Weights of a small mixture-of-experts language model, trained from scratch on English Wikipedia.
Experts: 64 experts in each of 9 layers, 64 clamped SwiGLU neurons an expert, 2 picks a token, a sigmoid router, a shared expert of 64 neurons.
Below are experts of layer 4 (counted from 0) of a mixture-of-experts language model. Rows are named router (the router's row for the expert), gate (a neuron's input weights, with its number), up (a neuron's input weights, with its number), down (a neuron's output weights, with its number) and show model dimensions 0-191. Each number is 128 + 24 x the weight over its row's rms, rounded and kept within 0 to 255.
Before each expert's rows: a language model's description of what the expert responds to. This comes from a sample of Wikipedia text that the model never trained on.

# expert 18
It responds to: Sentence-final periods. Periods that end sentences or abbreviations (Ma., et al., No.), plus closing == of section headings and quote-period combinations.
router [138 153 154 110 152 106 124 165 132 126 134 173 131 158 110 143 112 135 119 130 110 100 152 195 139 146 136 141 144 106 174 110 116 124 188  98 150 144 136 133 108 126 106 155 124 123 146 143 107 149 141 115  99 151  99 106  95  95 127 115 120 150  91 153 116 129 104  88 153 154 121 100 103 103 121 133 140 105 129 138 156 104  88 117 123 125 135 139 152 127 144 131 144 111 154 136 135 148 154 144 141 117 128 135  78 126 127  94 148  95 118 113  98 146 115 154 101 143 144 108 106 128 121 151 122 151 136 113 104 149 153 155  89 125 135 154 137 150  90 154 115 148  61 108 124 121 109  82  94 171 185 100 155 132 169 112 156 147 132  89  89  98 156 150 105 170 120  90 145 140 150 111 124 144 114 129  96 132 123  46 137 124  99 146 131 107 171 129 105 156 135  92]
gate1 [130 127 146  84 120  90 127 107 170  71 146 155 129 130 105 110 121 114 127 137 167 139 126 113 116 139 124  96 132  75 178 131 113 147 108 123 107 143 142 134 143 144 147 120 130 142 151 125 105 133  95 120  90 160  64 141 155 133 142 111  97 163 150 127 133 101 114 110 116 112 106 127  92 121 102 156 172 170 100 142 107 124 117 136 146 147 161 101 110 135  79 143 121 128 120 122 129 140 150  92 150 123 104 166  94 154 142 133 118 122 150 107 112 107  83 146 168 121 113  99 120 153 109 131 169 142 194 148 149  89 107 151 113 177 104 155 174 103 119 135 119 124 141 160 121 127  96 120  98 143 118 116 155 108 133 158 148 142 150  97 118 134 153 121 145  85 172 150 181 125 127 143 179  96 125 142  88 130 157 115 123 122 128 111 119 106 140 118 154 110 171  95]
up1 [102 150 167 195 112 115 116 136 140  92 129 172 158 139 157 111 147 130 135 126 122 117 154 143 118 106 141 153 112 124 129 126 103 141 130 144 131 127 134 136 118 121 123 121 154  96  88 130 148 162 138 132  97 169 147  88 111 132 177 115  90 102 137 123 120 108 122 130 184 139 129 121 128 106 129 156 100 107  77 148 131 139 102 115  75 136 150 134  99 133 112 108 126 146 141 109 117 173 127  87 125 110 129 160 143 114 131 165 174 110 193 161 116  96 125  93 110 123 148 113 131 124 125 113 140 167 102 124 156  88 142  97 195 105  76 132 127 127 136 111 114 109 103  65 154 139 148 121 141  99 119 161 103 120 146  87 130  87 104 121 133  98 155 100 123 144 141 114 118 136 161 169 125 124 107 103 116 148 128 149 140 173 143 119 161 122  93 106 143 117 168 154]
down1 [153 148 106 141 130 112 116  99 122  77 116 139 127 115 114 146 163 118 151  76 137 146 112 140 132 149 155 168  91 134 143 118 131 139 141 177 165 110 141 103 109 133  75  87 156 142 113 135 133 135 133 128 103  86 153 164 107 101 127  63  62  87 136 141 103 106 121 120 130 123 156 127 101 151 129 129 130 117 104 113 156 103 148 161 138 120 105 126 113 136 123 130 135 157 131 146 125 150  69 109  96 122 124 152 110 142 178 104 173 128 156 118 126 153  94 152 101 120 123 101 132 167 138 140 117 125 103 126 100 138 134 134 139 119 120 117 193  89 198 149 105 132 106 127 126 118 137 197 171 154 141 137 125 150 112  86 101 117  94 131 125 148 121 125 144 114 152 155 111 118 115 138 132 129  79 109 152 127 137 154 103 151 106 140 110 169 129 126 143 150 153 139]
gate2 [121 117 128 122 163 131  98 172 130 131 140 157 106 107  87 114 139 105 111  85 120 173 135 123 141 152 122 125 169 129 137 121 142 131 170 145 122 139 140 167 135 105 129 108 124  81 135 149 166 119 129  96 157 138 137 125 109 158 148 108 143 107 125 183 128  95 166 100 157  99 127  71 136 156 120 112 121 136 130 140 155 110 110  96  93 164 163 125 115 145  84 190 165 161 103 129 108 133 103 116 124 165 161 154 168 152 177 118 132 103 160 120 115 176 115 128  99 149  92 139 111 135 119 115 119 116 129 131 134 110 127  94 132 119 151 176 161 125 125 137  98 121  85 107  89 114 111  81 126 138 179 132 112 105 145 133 118 124 131 118 101 153 121 148 100 164 142  93 148 114 135 126  82 116 141 138 146 116 142  90 106 135 114 171 148  95 158 109 107  95 128  98]
up2 [122 117 130 145  97 117 138 141 155 120 119 140 160  94 110 104 153 117 134 133 143 132 150 127 144  73 138 120 142 119 107 110  72 130 166 127 164 197 140 103  96 166  88 162 134 123 137 123 134 138 164 158  90 148 106 140 131 130 148 121  98 146 113 144 101 160 114 117 150 155  99 108 114 131 122 165 130 102 139 144 121 133 115 115 113 157 149 198 121 107 166 139 110 136 140 160 136 114 126 145 111 104 101 182 125 103 138 135  98  81 114 122 126  77 130 137 146 121 115  74  80 161 127 168 133 133  95 155  88 118 121 147 116 112 109 121 120 131 120 101 136 100  81 106 158 130 132 146  92 182 111 126 117 153 115 176 105 191 108 125 121 130 119 148 112 139 164 122 123 101 137 145 100 111 116 119  88 133 162 141 103 132 149  95 139 155 135 139 168 135 149 159]
down2 [123 122  72 140 131 117  87 121 146  91 114 142 135 117 128 165 144  78 110 111 147  94 138 142 113 165 127 117 104 125 104 173 182 136 111 127 131 151 139 123  78 149 111 120 186 121 157 141 162 133 137 135 102 161 124 121 107 110  91 119 132 141 131 127 107 139 170 113  87 103 112 141  96 113 123  94 102 124  95 148 133 121 124 134 189 112 132 109 138 102 143 121 118 157 110 127 127 126 147 144 119 129 129 154 107 140 123 145 135  77 128 165 124 116 127 113 147 152 116  59 180 166 131 128 120 119  94 109  94 151 158 144 130 109 156 113 114 149 102 109 142 126 158 138 120 124 145 172  70 149 113  87 125 155 165 143 123 133 133 169 138 138  53 148 124 147 131 134  95 114 136  81 134 101 166 146 103 142 108 137 122 168 162 115 159 121 163 138 128 145 140 151]
gate3 [143 167 124 101 110 106 129 159 155 120 101 101 117 126 134 123 109 129 114 146 113 132 127 177 159 138 106 144  77 145 181 136 131 131  98 111 178 144 110 127 138 152  95 120 176 112 124 106 139 119 128 101 112 110 144  83  88 123 106 139 132 157 131 128 157 136 114  99 128 157 154 160 133 142 145 162 127 103 120  87 111 130 131 149 125 164 114 119  97 103 112 132 129 158 111 131 109 124 123 143  94 137 120 150 144 116 102 125 182 111 118 178 136 135 185 127 105 129 167 114 189 133 102  86 117  86 138 141 178 104 115 162 125  98 119  68 158  87 101 144 132 162 136 142 131 155 152 113 131 106 160 160 134  90 113 110 128 161 147 103 117 124 105 118 119 171 141 142  90 163 117 140 118 142 145 133 157 126  85  90 130 156 122 121 107 103 126 113 131 116  93  72]
up3 [126  91 113 125 150 102 144 140  93 109 129 129 113 153 171 136 127 144 143 100 155  82 133 156  94 211 160 133 128 164 142  75 150  96 118 115 119 146  80 132 140  96 106 119 123 121 126 132 132 141 137 128 146 141 120 156 123 152 167 125 139  88 109 139 143 128  95 123 146 127  81 161 122 125 141 132  98 109 156 114 119 140 114 123 142 151 105 107 141 149 115 123  78 121 142 166 107 133 150 126 158 156 131 175 136 131 131 151 128 111 116 151  75 101 144 114 168 123 115  91 123  97 126 131 160 128 168 108 137 138 124  80 128 158  92 118  81 119 115 160 125 109 105 144 130 100 123 151 123 175 195 116 100 100 111 108 139 115 130 108 119 113 129 122 167 111 111 112 159 142 141 127 119 171 128 102 125 184 160  94  94 151 101 113 127 147 143 144 152  79 144  98]
down3 [154 129 142 147 127 136 121 129  96 104 141 128 132 141 179 134 130 133 148 177 133 117  82 145 166 148 141 137  76 120  93  92 175 141 140 128  77 130 140 128 133 132 157 119 128 130 124  98 151 149 200 106 139 136 134 120 120 107 118 121 105 122 121 121 120 139 104 152 127 104 164 133 147 125 125 134 138 175 125 150 122 135 140  95 138 149 175 138 141 134 146 114 160 118  86 131  99  81 105 122 130 121 114 153 106  89 108 139 111 131 156 121 138 121 125 108 119 120 160 118 113  97 157 206 122 125 127 121  58 122 146 155 169 152 126  74 137 137 146 147 136 164  89 111 112 101 146 168 180 109 143 147 106 139 171 115 158 154 109 166 116 130  79 139 108 107 118 106 100 150 125 146  90 118 131 106 107 127 130  94 100 162  92 134  92 132 125 128 114 105  94 102]

# expert 0
It responds to: Main verbs after subject. The main verb or auxiliary right after a sentence subject, mostly forms of be and have, such as was, is, had, became.
router [168 115 134 130 111 133 145 143 140 141 152  95 108 112 114  83 167 103 128 137 107 122 177 117 143 104 145 124 124  93 144 135 122  84 117 148 108 127 127 116 113 156 132 150 142 115 126 127 144 182 116 135 120 143 119 111 131 173  91 161 123 124 140 144  98 165 140 118 107 154 146  87 113  77 122 110 168 158 134 136  93 114  77 144 143 111 130 121 157 107 144 131 110 154 134 136 151  66 120  97 119 111 152 135  83 142 105  96 122 114  75  95 136 116 159 164 126 136 101 119 124 106 123  97 161 133 171 157 120 143 140 123 157 104 132 110  97 134 136 105 147 110 135 140 117 153  93 143  78 151 142 139  76 140 114 138  87 118 134  83 103 157 156 121 162 153 167  82 129 138 122 163 151 141 122 125 102 156  59 148 143 143 138  99 132 113  83 163 122 139 127 156]
gate1 [131 138 130 119 160 126 109 164 118 115 105 123 117 141 136 132 147 156 146 134 135 102 105 118 167  81 128  92 159 157 118 120 168 130 152 124 108 145 128 145 107 129 120 132  99 125 127 180 177 128  89 153 130 161 124 116  88 145 144 129 144 116 137 146  91 152 156 169 181 141 110 128 170 120 133 112  90 109 140 156 122 185  90 119 122 112 104 122 100 151 147 113 131  96 163 144 111 101 123 128 168  96 165 114  95 119 110 129 101 119 130 120 135 148 119 136 110 162 109 142 129 110 133  77 139  95 149 102 134  72 104 132 137 109 102 112 151 114 104 147 106  96 101 132 139 129 155 123 124 134 130 127  88 168 130 195  84 143 176 134 145  99 118 114 147 147 109 134 158 118 159 128 116  82  92 105 134 193 102 131  84 142 159 113 136 120 117 150 100 146 159 102]
up1 [119 130 118 151 105 119 156 151 142  94 106 145 149  88 185  73 123 140 146  78 144  87 183 147 121 139 123  93 119  83 108 107 140 112 146 109 133 129 150 139 125  93 144 119 111 130 134  92 117 129  92 139 101 127 103 102 114 152 112 162 121 128 172 115 111 105 161  82 132 112 143 162 148  83 156 119 148 157 102 116 148 135 140 134 139 117 117  91 113 132 139 138 134 130 147 131  99 115 105 135 154 133 142 172 116 174 182 132 134 126 124 108 106 141 104 148 101  79 108 136 148 145 119 110 128  84 115 161 127 140  93 157 142 156 179 124 138 115 141 114 124 110 166 165  93 136 121 153 129  83 111 157 121 134 134 107 138  86 123 108 152 169 146 148 134 170 142 108 111 135 139 147 132 111 140 141 125 148 151 128 135 115 182 112 148  69 126 166  76 112 115 158]
down1 [173 141  72 149 122 121 153 120 115  86 144  84 161 156 144 138  81 154 140 162 153 125 100 162  68 156 120 141 185 130 105 136 161 114 103 145  69 127 139 106 118 148 146 122 142 138 119 135 105 114  96 139  92 112 115  87 122 117 131 166 127 145 121 143 125  88 160 109 141 175 106 130 164 140 148 104 101 112 141 109 115 156 119 183 123 111  83 165  82 181 121 139 158  96 172 101 120 157 120 129 159 130 151 138 129 128 119  97 131  81 129 105 117 125 107 127 133 152  79 141 119 160 109  99 126 129 122 105 162 137 130 153 113 129 123 126 174 151 134 156 107 109 124 107 110 125 142 147 138 108 116 107 125 158 163  97 122 166 172 134 106 116 155 130 131 143 147 140 102 141 160 129 150 102 131 126 151 136 116 116 100  83 117 141 115 108 146  97 112 103 147 124]
gate2 [ 93 133 112 142 144 120  65 172 148 143 152  97 148 127 144 134 136 130 156 108 141 116 177 138 152 133 136 121 159  72  88 162 124 119 151 114 152 134 172 154 139  98 143 119 154 146 151  95 124 126 150 159 111  98  96 133 117 153 108 163  95 131 173 173 144 140 109 119  78 127 156 141 165 113 124 117 101 115 124 107 149 138  79 113 147 125 127 104 134 159 123 114 100  98  96 190 133 123  99 134 141 124 157 167 145 129 126 102 135 117 146 132 103 139 142 109 112 127  94  89 136 160 107 116 133 105 115 112 126 125 116 134 145  96 154 127 129 135 145 141 103 108 104 108 158 172 157 149  76 127 127 117 115 114 132 114 156 119  89 149 108 114 142 137  96  88 153 114 139 140 117  91 107 124 150  91 134 115 113 144 126 108 158 184 118 135  85 182 158  93 175 124]
up2 [110 100 131  94 159 128 161  92 119 129 170 129  74 151  85 112 151 159 129 138 120 113 122 148 122 112 147 139 135 144 151 129 121 117 174 138 111 139 140 165 100 175 110 142 110  66 146 163 160  88 147 145 136 119 121  95 121 163  91 117 129 112 116 136 136 138 130 114 106 128 142 121  61 127 140 114 165 125 140 121 140 198 108 145 119 146 124 103 123 117 122 138 153 138 175  96 164 142 129 125 141  97 117 128  85 120 122 114 152 118 101  86 120 140 162 140 134 135 151 130 158 128 142 101 179 107 126 158 122 122 128 121  87 104  74 127  95  99 113  89 128 131 101 150 143 123  91 139 108 150 149 162 133  89 133 115 129  87 139 158 141 120 132 176 142 143 118 146  97 110 106 135 142 135 105 164 115 140 110 165 162  85 111 108 168 120 123  92 129 133 182 144]
down2 [133 108 137 117 105 124 110 107  86 123 115 127 102 136 141 123 156 107 140 125 159 125 110 117 108 136 123 145 114 123  90 105 138 132 128  97 110 140 136 175 154 142 158 139 121  82 130 107 119  83 106 122 105 145 125 106 143 107 123 148 112 139 146 138 138 103  98 141 147 117  81 135 175 135 100 159 130 122 120 134 193 154 147 154 135 104 194  93 135 127 161 127 117 101 102  97 126 101  96  89 103 125 169 182 116 126 156 149 154 119 147 115 147 120 123 139 157 131 138 130 172 145 142 159 139 166  76  91 122 122 142 102 130 142 191 116 119 137 135 135 143 119  99 158 143 114 167 137  84 140 104 103 113 145 121 118 128 122 101 157 184 115 134 170  85 119 104 123 148 162 153 140 108 139  71 116 155 124 154 119 117 152 149 147  72 126 146 116 153 113 126  72]
gate3 [162 124 114 142  56 114 146 138 125 170 141 115 105 112 116 151 112 130 129 137  81 100 172 135 123 159 120 141 129 105 129 172 167 110 150 116 124 117 104 131 130 118 106 138 122 105 116 106 128 114 137 140 105 134 113 100 143 132 110 167 138 104 150 138 105 105 152 128 112 114 165  95 118 118 145 126 186 109  91 141 157 129 123 156 142 139 144 121 147 125 135 142 127 126 105 141 160 112  81 169  97 125 159 177  94 130 143 142  86 133  96 139 168 119 137 126 138 171 127 104 102  67 139 136 135 116 163 130 113 129  99  93 119 137  85 133 102 123 144 123 130 106 144 159 131 156 139 160 123 122 133 147 130 105 127 130 102 101 200 104 124 119 131 180 173 186 146 117 129 133  98 163 135 118 101 132 143 144 103  58 115 153 159  87 155  94 126 154 122 110 136 100]
up3 [161 146 158 113 124 128 116 132 119 134 121 143 175 144 117 113 149 103 120 128 132 132 120 142 114  97 110 134 132 129 126 100 139 113  95 125 114 141 160 154 113 113 176 144 143 135 167 135 165 110 152 127 127 138 151 111 114 141 105 115 127 100 140  75 111 122 132 158 136 159 153  82  86  89  51 108 133 167 156 144 112  99 158 126 159 195 117 121 133 134 140 115 135 133 137  99 113 124 131 159  69  95 132 123 118 128 139 111 133 124 121 146 115 121 106 175 136 156 127 163 146 167 177 168 115 104 148 173 103 139  88 124  98 120 115  97  97 119 103  91 111 101 138  93  99 108  71  80  86 176  89 131 103 123 141 133 135 142 145 120 154 146 154 119 142 132 156 121  93 135 133 122 146  67 170 125 121 153 118 106 141 118 156 134 132 142  95 119 139 136 130 133]
down3 [125 154 125 152 122 112 178 120 165 128 142 164  86 105  98 125 108 143 140 101 107 148 131 124 151 143 129 150 117  74 119 148 105 143  80  99 146 102 141 129 105 116  77 119 137 164  98 115 115 175 109 126 118  80 154 183 129 171 111 120  86 122 119 107 198 164 186 141 141 164 129 132 136 139 151 129  91 161 130 152 110 165  82 147 141 141  91 125 108 145 123 142 135 164 149 152 152 129 153 134 119 121 105  92 140 142 131 128  92 154  92 101 145 145 123 105 144  90  99 138 136 120 141 125 126  74 116 142 179 154 152 123 116 139 173 104 145 136 135 144 126 108 131 126 178 124  99 131 125  81  85 107 115 111  99 136 138 114 114 146  97 100  99 121 142 136 100 124 147 127 128 100 144 110 113 129 160 145 133 114 150 101 159 137 165 117 119 135  99 117 135 119]

# expert 19
It responds to: Apostrophes and quotes. Apostrophes in contractions and possessives (That's, Don't, Foot's), plus other quote marks, primes and odd script characters.
router [152 157 136  69 133 145 146 180 109 171 150 105 150 101 137 102 139 100 112 114 122 124 128 142 126  95 121 106 111 124 166 105 183 166 178 153 106 176 114 122 126 148 143 161 120 155 173  97 154  88 117 113 122 130 109 120 114 116  97 140 118 140 173 160 151 118 164  96 136 130 132 121 116 157 102 144 135 147 115 125 141 156 111 135 130  81 100 105 133 104 125 135 169 171 103 136  75 142 111 150 113 141 102 150 146 137 143 105 122 109 112  98 116 116 187 126  76 163 137 141  82 113 119 125 157 104 144 122 116 117 118 107 148 122 120 187 111 121 122 136  97 127 118 114 133 160 133 100 112 112 164 126 147 155 153 119  82 143  89 105 134 123 141 116  70 125 167 106 153 118 140 151 110 152 122 102 135  78 119 119 120 150 144 133 136 180 115 140 126 142 149 126]
gate1 [132 170 167  95  69  99 124  99 127 121 114 124 138  98 144 126 192 116 154 127 100 124 114 103 137 130 110 147 115 107 154 162 192 160 117 128 147 121 132 112 133 126  82 137 107 149 161 107 127 175 117 118 137 107  97 110 139 166 138  89 122 164 162 183 120 146 119 164 145 126 108 103 101  79 109 131 139 108  79  91 147 143 109 105 129 104 144 147 126 116 134 136 196 113 122 102 119 118 151  84 107  92 142 153 131 132 144 117 126 135  99 153 121 112  94  96 116 124 135 128 187 118 101 162 128 132 165 134  91 107 133  93 156 152 144 130 124 125 131 123 120 105 123 152 107 114 125 143 152 105 125 142 128 169 107 106 165  89 128  86 138 107 161 140 168 107 116 166 153 165 136 121 113 162 143 162 123  84 124 103 138 148 138 148 130 138 138 121 147 121 143 122]
up1 [124 132 133  93 126 129 165 132 113 179 127 129 112 115  70 164 116 119 122 107 142 111 158  83 122 114 141 133 145 145 182 138 126 149 106 141 170  96 132 125 106 144 184 103  82 120 116 130 102 109 114  95 124 140  87 129 117 132 150  99 135 110 161  86 164 133 104 118 150 123 163 146 115 154  85 146 136  80 113 151 119 111 112 149 111 147 153 130 114 121 150 146 115 171  72 148 110 107 100 171 129  92 144 174  88 158 130 120 104 114 147 128 115 152 143  92 138 106 134 135 178 103 149  96 169  85 101 128 134 121 142 141 120 117 147 158 129 134 136 142 137 120  92 136 109 125 155 103 126 136 106 146 153 138 124 129 133 114 102 131  97  87 127 116  93 147 116 145 127 123  73 167 163 142 155 148 107 123 130 109 178 101 121 156  95 114 144 177 159 151 142 117]
down1 [165 142 159 120 143 140 105 135 168 143 127 144 146  91 102 107 129 138 145 114 119 138 127 170 164 108 164 138 145  95 132 125 134  82 103 158 128 154 163 135 120 105 148 126 121 126 108 140 116 119 111 108 143 136  95  91 110  89 120 141 127 156  89 110 131 107 121 139 108 123 134  99 115 145 167 118  76 115 130 116 103 132 125  97 185  82 106 103 130 144 145 138 117 134 146 145 125 158 149 101 139 133 106 142  75 162 116 139 105 139 153 118 122 119 149 187 130 102 131 168 117 108 161 169 155 147 122 144  76  32 132 136 125 124  93 115 122 141 147 102  97 114 107 142 145 115 143 134 108  82 100  95 150 161 158  78 159 128 108 166 147 144 162  81 154 126 113 141 158 146  93 101 138 152 154 117 134 156 131 141 136  99 135 137 120 113 149 109 137 150 158 139]
gate2 [118 124 127  97 121 141 138 129 147 102 111 125 139 123 143 123 113 125 110 111 118 120 105 138 100 158 154  98  88 161  83 139 112 126 165  97  99 106 147  92 115 162 135 128 120 154 134  82 127 133 111 108 135 104 119 163 129 100 146  90 144 139 169 156 156 121 139  93 144 143 112 125 157  84 109 105 137 123 115 157 145 169 159 127 160 140 108 154 167 104 179 127 116 109 128 134  86 138 158 185 164 143 147 186  88 114 127 136 125 136  91 146 144 157 146 143 124 154 115  94 116  81  91 105 138  93 155 185 158 127 102 159 133 138  87 157 110 125 107 115 117 159 158 171 136 141 128 133 135 103 136  93 116 104 134 149 119 115 147 201 126 107 116 110 120 117 115 113 136 142 129  79 135 122 131  92 100  98  92 102 129 162 145 160 130 128 151 148 112 105 150 140]
up2 [ 96 125 126 143 145 168 122 149 105 178 151  92  79 121 134 133  94  96 142 125 152 127 138 136 185 116  85  98 168 167 143 126 109  98  89 150 124 147 124 143 180 110 107 134 154 115 123 118 130  86 129 150  73 112 116 127 140 112 137  90 174  98 145 106 109 110 145 141 117 187 138 158 143 141 119 119 114 123 138 102 150 117 166 165 135 141 121  83 104  57  86 129 115 183 141 138 117 130 103 122 158 136 128 136  98 123 138 140  90 152 144 120 108 132 117 151 123 123 186 171 121 140 102 142 151 101  93  86 151 165 146  98 139 144 105 144 155 123 112 130 115 143 159 130 147 169 152 120  97 104 136 136 110 134 149 103 148 138  96 119 100 112 144 156 138 122 138 123 108 147 137 108 103 107 111 107 119 147 101 136 144 116 152 151  97 136 135 122 104  79 141 137]
down2 [182 132 139 123 132 128  99 146 158 142 109 136 113 129 133 109 138 114 129  92  76 145 114 115  97 121 113 134 139 156 119 103  85 110 108 150 144 152 119 122 139 134 138 166 150  67  89 111  89 125 134 140 109 100 106 151 111 143 160 145 113 143 120 139 142 127 120  88 104 124 147 123 134 139 156 130 153 122  88 109 161 158 110 108 176 131  92 186 102 122 100  79  84 145 123 178 142 110 119 105 103  76 117 160 147 171 116 117 106 127 142  90 126 151 132 167 108 125 139 120 135 159 131 103 153 114 162 178 158 105 142 157 132 107 124 120 123 127 183 177 142 117 131  94 141 152 146 117 102 136 134  77 142 170  81 145 115 143 108 132 169 137 176 134 122 140 154  94 106 104 143  91 122 173 135  97 117 156 135 141 114 117 150 126 109 116 127 113 143 127 134 135]
gate3 [143 142 114 155 138 157 111 177 148 149 162 101  96 102 127 154 159 132 101  96 121 105  97 132 109 120 108 138 132 129 144 120 175 134 116 141 170 127 132  96 131 118 156 136 124 125 137 127 180 150 138 120  92 126 130 140 123 147 134 139 113 181 124 132 123 141 162 167 111 133 118  94 134 130 107 147 142  81  99 107 196 115 145 154 135  75 151  90 130  87 123 134 134 137 129 143 115 171 131 115 128 160 140 148 143 148 132 155 104 112 130 138 156  99  94 156 117 131 110  99 147  96 170 118 104 137 123 130 138 126 123 125 113 119 115 157  93 132 132 140 134 142 107 103 127 176 161  86 143  97 157 115 168 122 115  92 139 101  75 143 100 107 131 161 120 124  75 132 184  62 153 125  95 148  70  69 124 129 123 113 114 130 106 127 114 147 158 117 152 124 122 111]
up3 [132 124 172 111 111 188 144 175 126  78 143 132 113 116 112 124 181 109 122 105 115  99 155 138 117 126 134 130 143  77 177 119 124 166 156 178 140 122 102 135 111 145 129 150 115 102 123 111 153 130  86 148 172 151  86 158 153  99 135 148 159 115 149  96 131  95 119 126 120 132 129 149 125 137  96 145 127 117 128 103 148 149 137 115 148  95 159 122 112 148 115 129 126 172 107 127 164 153 128 129 132 112 170 159 160 129 145 115  80 115 129 115 110 121 162 141  99 134 114 153 112 128 129 144 150 148 138 127  93  96  85 126 140 112 102 123 100  99 182 181 129 113  94 163 122 114 118 127 163 147 116 128  89 182 112 169 154 120 135 123 126 102  96 146  96 132 159 151 103 108 102  77 139 113 106 112  94  93 160 157 102 140 112 133 144 102 120 129 113 160 130 157]
down3 [128 137 136  96 113 101 168 157 130 110 148 123 108 142 150 141 110 154  78 139 128 133 150  94 130 131 135 127 108 149 176  96 121 108  96 127 129 128 128 167 133 106 101 148 117 108 163 126  72 102 135 104 124 102 137 128 166 170  99 205 120 156  77 117  98 166 139  98 152 101 133 132 126 156 154  95 105 127 110 122 140 108 132 144 106 145 129 160 153 129 128 134 151 136 157 122 123 108 162 126 103 114 144 104 151 138 149 126 145 136 102 135 167 117 168 162 102  93 122 150 102  87 117 118  88 125 148  89 123 162 134 143 125 148 135 123 139 104 138 124  83 102 151  95 122 135 137  96 113 136 118  81 167 132 129  68 146 149 132 149 146 102 101 150 165 114 107 126 144 145 156 136 116 163 186 127 102 149  81 167 137 125 157 105 168 107 103 128  99 130 104 131]